config.toml
normalize_top_k = true
init_std_router = 0.011
vocab_size = 16245
norm_place = "pre"
qk_norm = true
parallel_block = false
init_std_o = 0.0
optimizer = "soap_variant"
lr = 0.00419
lr_mult_up = 0.9
doc_mask = true
train_tokens = 360700000
steps = 5504
Below are experts of layer 5 (counted from 0) of a mixture-of-experts language model. Rows are named router (the router's row for the expert), gate (a neuron's input weights, with its number), up (a neuron's input weights, with its number), down (a neuron's output weights, with its number) and show model dimensions 0-255. Each number is 500 + 25 x the weight over its row's rms, rounded and kept within 0 to 999. Numbers have three digits each.
After each expert's rows: a language model's description of what the expert responds to. This comes from a sample of Wikipedia text that the model never trained on.

# expert 17
router:482501546499500515496421521475510429523521524498497498479483494490509486502486487508536466475467481512525565509520491519508534544515516454487461486515522490483519506512482482476493453516459440514482498478516513526539522459481526507490525470530543476539481518473470496536504498492536534493475459480487459536507490518507484545513567528505470482484474513468504491515489517496507506461469500487496539515469475477483475519517491475492512476484469443485464485490504483495471475532516478500516513526509517537496515486464478479517484494470521509501501490503496488524465475469461481470484497505509494509514503459503488466485498501509481545515463477561536466454477486501520487502490535479474455562504456530480464505470485490460471499508492531532536487518505510479538490488527517
gate0:529465495467532489484522503514516471513472513484510482488494497471449512496530501512555502516500457544575507467496533488443482493483490505512480502506546543525466518509474508527552454431493497505490549509490501473497512475490492504464530512534510459509484530545509512504506498501539510522508489496486491481522493504512512474529537503530522491496467481525513485533516519501518492469513495471487519508495512495505537488483492509512533519509531467489512464468509494506538509515465485470496498470471524507524538530483471478468498485467511504431527497533520480497485467497504537485474519466433498506480462496461524517483499499496505507507459505524479498470515512464468492479500481524493480514504506522543511501467587544502489482504460505461530460467512555502503514449552510
up0:528493533546494507600519466494529504527494494462512468467525490488503539477505524477495512486467486496459510496520482506461505505512510508521455484490506502557546553480522516515481496515504463493494498507508520488519522528499482477484470473534502516549485548514504500516514493535496507508506526483482485515522522535498465522482462508506529518496456517448482504494426506534495487531505490539490439471496504534510514523495522493464502533514531454477450513523480475494487475522534544503487534467515498526479463481512474505495497515515474478507493455478469497506485485527515527521506495453488459490482493477480483485461505503523509524522520460461479536449492457525497543496451507434511502465500496521508501532495544515501489524492478490491479522532536483534486479493466494
down0:541468505522484451520511489466517546522517465484485492476488540448497571504521487492493517473485486494517521478487530490474517493492523492467560485557517529509532491478547485542503494471538486486520495519522491501509477560519515472479546501522476505501437507523490509486498482509521523508508504524491474491515470509484461499496509462518491501496511521476489535492454502528471477527527528453452480458483475494505473501510493467450475469496502562479489545486475461480502486477513525498530539517515512520495510510504471508541502491483497515488526493538493469508521504538521507492509498459525446546504535461491463459508549538514507514487474499524463506449485478506506504474501500462524515495478470508486520518487484483528486540460536474506512512538475491527461535486502532
Articles and determiners. Articles and possessive determiners starting a noun phrase, mostly the after of/in/to, plus a, his, its, their, 's.

# expert 14
router:533482517506487563540490470484502535487511507482558493490495489464553467517517540486512476528512479489490500494503487514456477482503475502521534534498582471511478515531511461501512526508466498529489472486513523514477482492511495469529477520515483495493509554455512507500541489510488488477499468503530498505541511493499530487523512515503551462496471504529513482509516478497506518487472502543480565476549493461453524466526540508507502519472488506503484483523501475513482531460503513475448567484524502484522523508511497486500447499509505465520512526499492505515479501503537476508513509451503503549487493532509501506496483479529512447475511497421509567495480473511500455513513514496516511538497514554477502482518481513494554479492531509470507472524535536505466496487490479
gate0:535531490485502517483496472481518488473517515522522470508485505460493481490497508516472475472478486516462504528496486539452475524482536525537496498477502540488517507551527456486510482505516501509461493460511513487521512494483464490468492478479545491493492506518497524448519520551518501498506487483508508475514513553534520479528524505515462535505473547488475525500490542484499463495499461495471520491521502487440502494517476469507516507474530492505500506532516484515493523528496518530519495536464524427515498496477448486493497538495514471471490483495474537471498495464520530498500523506436516513443495439509494549482536458501485539477503467528519491539482499516497488473534504492518547524538532540544487471486514515480546497521521510532496552496482533494549499484495561
up0:514535468514480528435494457480485447548489507514480455462475504551493484573471508520479525517506514480495531498505516487521494473488517479507480461520498505511504519526495481521505523501474474486481528471497508509498508482555510500553508520491501512496512487556503461482484528507484486581508502480496501510527494442494500507492488529488483503510549489530518493480499478515515520467519523478506483499533471510556511514484479494487548496486486501501495532520485490469479515480522542524508496521481464539484463526473446498510526461479471502502483487506483511519538486486483468470506517492505531459477521477519528489481514535456488503513486518492458470441526468519536498481518530486473520545497478496522504479519468513513470462541467516519475496523516562498551444462493492
down0:486529516503512493498466523522496529491526493490493492487517506531478535455499489524488531505467463464474484466556478508485488523497552481535537503489490465483522498486484435477468521495499513565517515489528477467484484491485487490495477532519517521530505474494528503542536553485456508504483498501491533483480485460465547520507492478505466501478515511522474477458522465498511505547479494482549471471484499539498506504511537458495454489558466521505493510533482475483509469462548546461453472487502531491482497529482521541497521444509533465507494511545521448550502478492477488520540473516482491532490532481549524474498476446526511514470524526493497499532493519480512497504508513521463505502547494496516499485504535475478511486479510519497498537487471529469510485503476504
Capitalized word starts. First pieces of names and words, often capital letters like N, P, W, Br, or pronouns he, we, in sports and game texts.

# expert 58
router:495541442507499469507505445498449564502478480547497507490480488532425489548511469484492513465481522499539509568513541495518485476498506505527498485524463558481517544506486477493474469536519463523527547560468457496497505479552439510480487513493473489493518532464458506503487489490500498522477460477478483469502515486484452462499493491502490443481508492456490493514464528505511504495500521483524498501535471493504499509545500509490479522504515469527540514519513488479463456511524517505512491477499472521492537493504512494502495514498484507488496503496478480490452501514487509536531501489522460495520531490500527512501529515504473465522515462524527486475532474529504568508542494464483497521519507502477499540524497481439513484513479489489493476485482505507543527507470475
gate0:496505512514547489513490482499454492493534497494516482507455511499487510490488495503513505540518542460505501489519467519523495475564484488520505480470473508519517521463489482484469501517504462496505474531470465501482516522470492498519531496480527503494537503476496518485490512453509540494525446501477538528506469534478529488527473477520500511531503445543475471474515490481502470510487489496522482474522490518482517527501475472503503438476520455499502543511524464482494495519505525500516521439457493508504493505555481512471478455496479504458510540536528465543547520526514556523486462465477498498485477510456476514572537513501503539505490518527463462526445505484507531491515476498534519546519466493501514521512475519458474527523519462474491510487493506489499489480451454
up0:521502533544519512462475460470476505513484493488483531548525510489525533538506520466528491477519521501463472507529533544504530456492514509527471509493487527452529503564500490519485492485518476508522538506498535504490506464494510515543488532530456469487542500493509473503473513540481487517522477452514521491538515543501514496504525493494452476495480511504470516534543484561507492488466488518502506490496515450533459475536535519507506499488466465493504526500466522506518491461485503484478502514523487462500536503507497517472434516494476539500501501492470517485499535500548498512524445511498489443468530516477515489510507554460483501469539471508503495476482470494485466486513423493504518491523485496501494520525510492478543487520491467540522480486479498536523525508526441
down0:513499500499488530477473478511526464531503515521487501496486484482519508512498504529511491513524481485539520494482471462513468492475497533507494478525505533484538526489527485515537442478518491492548513508514471490508477484494529550494495466442485497546528481529493511473491517516507505483490451520473464491491507509463530490503464451518504478503445520472464486530488526499542467534489530493530517510487491533492501571525533508508512517492489546483499544506501481492464479540523507491516489486507501544497499521497536507486500531467494484483514537494525532481480466538535466530503496467512496541492505467502545507507541558486530525519487505483485516386474502472520486494488472501520505543523533459464477491488520475528489515500516544480516530502541495508544475497453504
Auxiliaries, adverbs, connectives. Auxiliaries, adverbs and clause links after commas or pronouns in opinion or narrative prose, e.g. are, being, often, away.

# expert 24
router:503501484498501497487537560515475528552421487447476502456501498465511495515502464495564462481480486512507487517513540495488512488483509524484457550532456484501437477416511496482469505493488471499479526521479523519486496492509491436438520504522491480500522518500496484460457526522478511527456516480503497482479525513474492522457531483505506562502473537440469515528498511520504500512524472522534512529516512456503483487493503476491472467493511513499480472488495505487517470463490492492474457496474470520490507485498481501505516549489495548519509503499491468498490523486544478481503481501491493500482464515494516468526518532481476512518494489578504513491507523500531513511481513482505506474490514463477526454531506488493509549480481538487468509491512552503498523512499528
gate0:510509542537543528478518500507552500534504477522495487485491492569510511500453521486536465469452483451480489523483479476468478486531470506491490487516502501496524462528495485516480458483514479506462498512514519540490565478448502484461507504527514498529480476512501532472509546527486496517459542473525505524509501487493514485520503518512513504489441470484443525519503520513491480516513501519532522512489549463509474511502538484507465529511495505498516463493494509488524491504507510515505464535463519477445531491471483533520448492499485467532498503494502500456494542474493507476494491549515511460557508569491555505495532513494515494484562494502500480503524499532496505503433499511505469516490510515503476475496537525478540497466482509528516525474463535479489521479473485
up0:464480505455511522483477463523460501504521537442489447546505488536521459473481490523466475494511522520504576503501527497524502485496547452505511511512540517477525538511497511539499490504526537480509549479550490491527509529511531535510499495487501513482498508498483493565520523471527502513490476471542508476515479493534517499515473523525522467521531480527500481511488487522496490481535485443482464513499493551530549531550479519483492493512519517485506487473510503453529480508405556484494498506515525504514492514491538535493514508508550503531513482477469509479508503517467520531510516484449500540484470481489517470507461475503488498512505545479540509488523480484516498545500544511504494495497495485525486487485484493499494547506499506473495469505543502536463490500482531
down0:509503472520514490450497500508479514503511472494526510490447531507504462525447459515440537473511482497514502550490444540521460492514533497504490479492492526495477530462488540508501510477502505548487502506529496502498527487495495486478490444508553488495528523468461484558504499507538507504514512472496494486468491483458526514507498514513493499487507416546533494510495490521463483515483482528550474529533497457519526487477470471499499495488543531516508506497512493483541457503457468530550521494517516501486466514530441525464463512485474504521492459508472498506532509500474502542541507491521513524546503462473481516481498473477538515454506501500480503555510457515497486486488487487503520494502479512561551514512540495513473517459517510478485469503502508492539485495490516
Articles and month names. Articles a, an, the before nouns, month names in dates and tables, and word-completing pieces like dis-play, unc-over, made up.

# expert 34
router:490492487502527475521594462461533512467467511476483471469488468518537552499525535530506481493489513403487482504478550503469495535521449518495480474535472467505482474515514453502534469484488572485500478517479539527515506516486548502492508491459506503496458474474520510440511479516498500481489528502530489493559492518449480495500482504498508474496524505509501532533469508484515536513496510523481469511495492510481506521505551532493454488504455484502497516485475515503470536479511448459486483489497492483498501501546517506512510493514535527508483494499501437505496502521504550507526503524505540501519507537485506523514512515505502479493531487476504475481536530521538490502482460537479478483493503510510509484521523541452500539508486485522471482521463493500483499502480536
gate0:453524520508552532496507488468500494479482513495535555513481501488475573545516492523484500480511508492486482473549497511508501482552494527530485494554465512468539468476534519468495472507479496497523527482506525517507501459506527509559516483505449529496512490497491506506478492521533536483486522483495487462495468511497438489491490465522520464501511483499549508524498502510480514500528472500507522503493497507527494509483501538535521470512481506487500461533519511489492537473503461482480482511461528509472520553520499484531530505526557494522470454496493469510510488475522492544531492491529502469492517539481542510549519495525486505539507516466433482512492521526548490503504485527502522533506533514503509524512538483455469463516479466498502548472491493473483547541446497
up0:535494499498529487484507527488518524512459495482535491535501504521506537518476474530460509497503482502538503467516513482548494511550509494504520472511438478517493499508522511495447468480516534485495457505503468544492490461464467475544536466529511518500453503475530536542540514487464526463483544509503494510541497506473469516491499506484484502511491491513520537516526510536478529487511511489492467517463491530491476483488505539513528479478480542491462511483518523494529496488470485500497504534531510512478525475513491498544526441511529497514541523499491485496492485526528560545490521514539515529469516476527464453469484502460496500501521529517468509464478492507504494482499493510489519496465453486511455564480522491484419491479471469493434507526500497496489453503496532
down0:486484505513489519508538507529493498488481478468511492471499507539500498526535514463473513492529487486525481490485536518483509544500463468524536447488490479478471498493495528512489521488494524494565526502509516500474516532511528464493449482477452554505483472464503468426524508482529486507519511509509473545507487489519483524488493528473551501480495490534501467473488498470495479549467515486462518459470511493522564503503496450532486463537520527488514514475489513479478458500516470528465486452515487456532486540487549483509509521488507495497479495527509524495510497487517492470489509512546540513479556498525527465487484490500496493506517490493508485456555467543464534538536548500466460461469541516454516501479501511490504510482510509491459476528485518471496496481475486
Abstract and institutional nouns. Head nouns after a determiner, often followed by "of", for institutions, roles and processes, e.g. government, member, development, Justice.

# expert 45
router:492517503499501491480505522518505427506519536472454495478503509496507488491478490521520516540532460543493492440533451524492523508448430539484482552519500491521509498486494524504514512514532531522536527461554484467515502489506493541490501504516502515550482482524500502508510535493533539522497534498506499514473508507487521499478541488495477492484462477550523523522464546487516542476546485515506497507449497477488497514474511455533496511517481504469481522459505508486507479501473504522499487488541461475523512462453486509486531497496491472548507477495520475491476476511518475506516498535472519489563490491525483477531477554499506484541487472455502506514496494513505496492501519540519503490483519496515526522419543529524468491483469505467536527495516473476554519492516483
gate1:509491504517551477481477507501529496515529505477494458499430464486503520487498485486544472479487496530528519527476490454529486502544446468489487518521495461471475503509515547544497483504514504514497473533518506534491488432510479500505493547468522485494495522505474513501507490542499493505482504469489511508451509502501511514525478506495488562466450483501526501554471494504485459500489522511519459526502548511518453464519500482529472518481497504464472525457489504536509480503479520511506498494448521563464473463484503531525520493508493473509503464491494466474499476475496481468521530489443515496494532526494474484534514520557505500501573502529482493501487529537511492537481462476515495442500521499477523527492499466457503503476512512536526519489479485456537486521506526
up1:481522519502513515485507523478437526527489448496530481489496526503512517520477515493535443534512467532478518523499502491520509496505528509471468524521520505485480525550491485486483529531517468526538511498503478463501506504557447452490460524518558539496476512514497516513501489499517515530526545497517484470488476449497504499486492483476516523542512496494547504472476523444528516499480487512511486452511494489485549524515472514489504490500510499503486506525493480484496528497451500474475510488511524512529444519530505543507508543477521517483440495516496516448483524537473482483499537567462484461519491493533482495455522480530465487487521500502561505531492480451484537489510488453488476498521511469461511436505483495529495514522514459487481479480517511476495510542502497
down1:503499480497467518488514484450491456497465472515466447498534518524494519527529448489520484467501540548462494477528519521524520473510522546490470518482538510500471487542515483436496533475516479460513516479520508475493457506498516487487477532502500496475521454480525467478462491441521539516510497519541512517536505462496530487539473488465483479501551496525490487462527484482507476510505487526499559506495429515478478496505481496529498485507537502491519459496467468492512537482493471501512489532520482459513488527498453517445540463487468484512533487534503489483461532529498485496508516512490521435499506498470516492479518473518495471495510484487513485481505494512483521515495494516494551508485474485487502479540485518506487472514494497444482490453535506529500537459460482
Openers and species text. Opening brackets, quotes and LaTeX subscripts, plus sentence-initial It and word starts in species or science descriptions.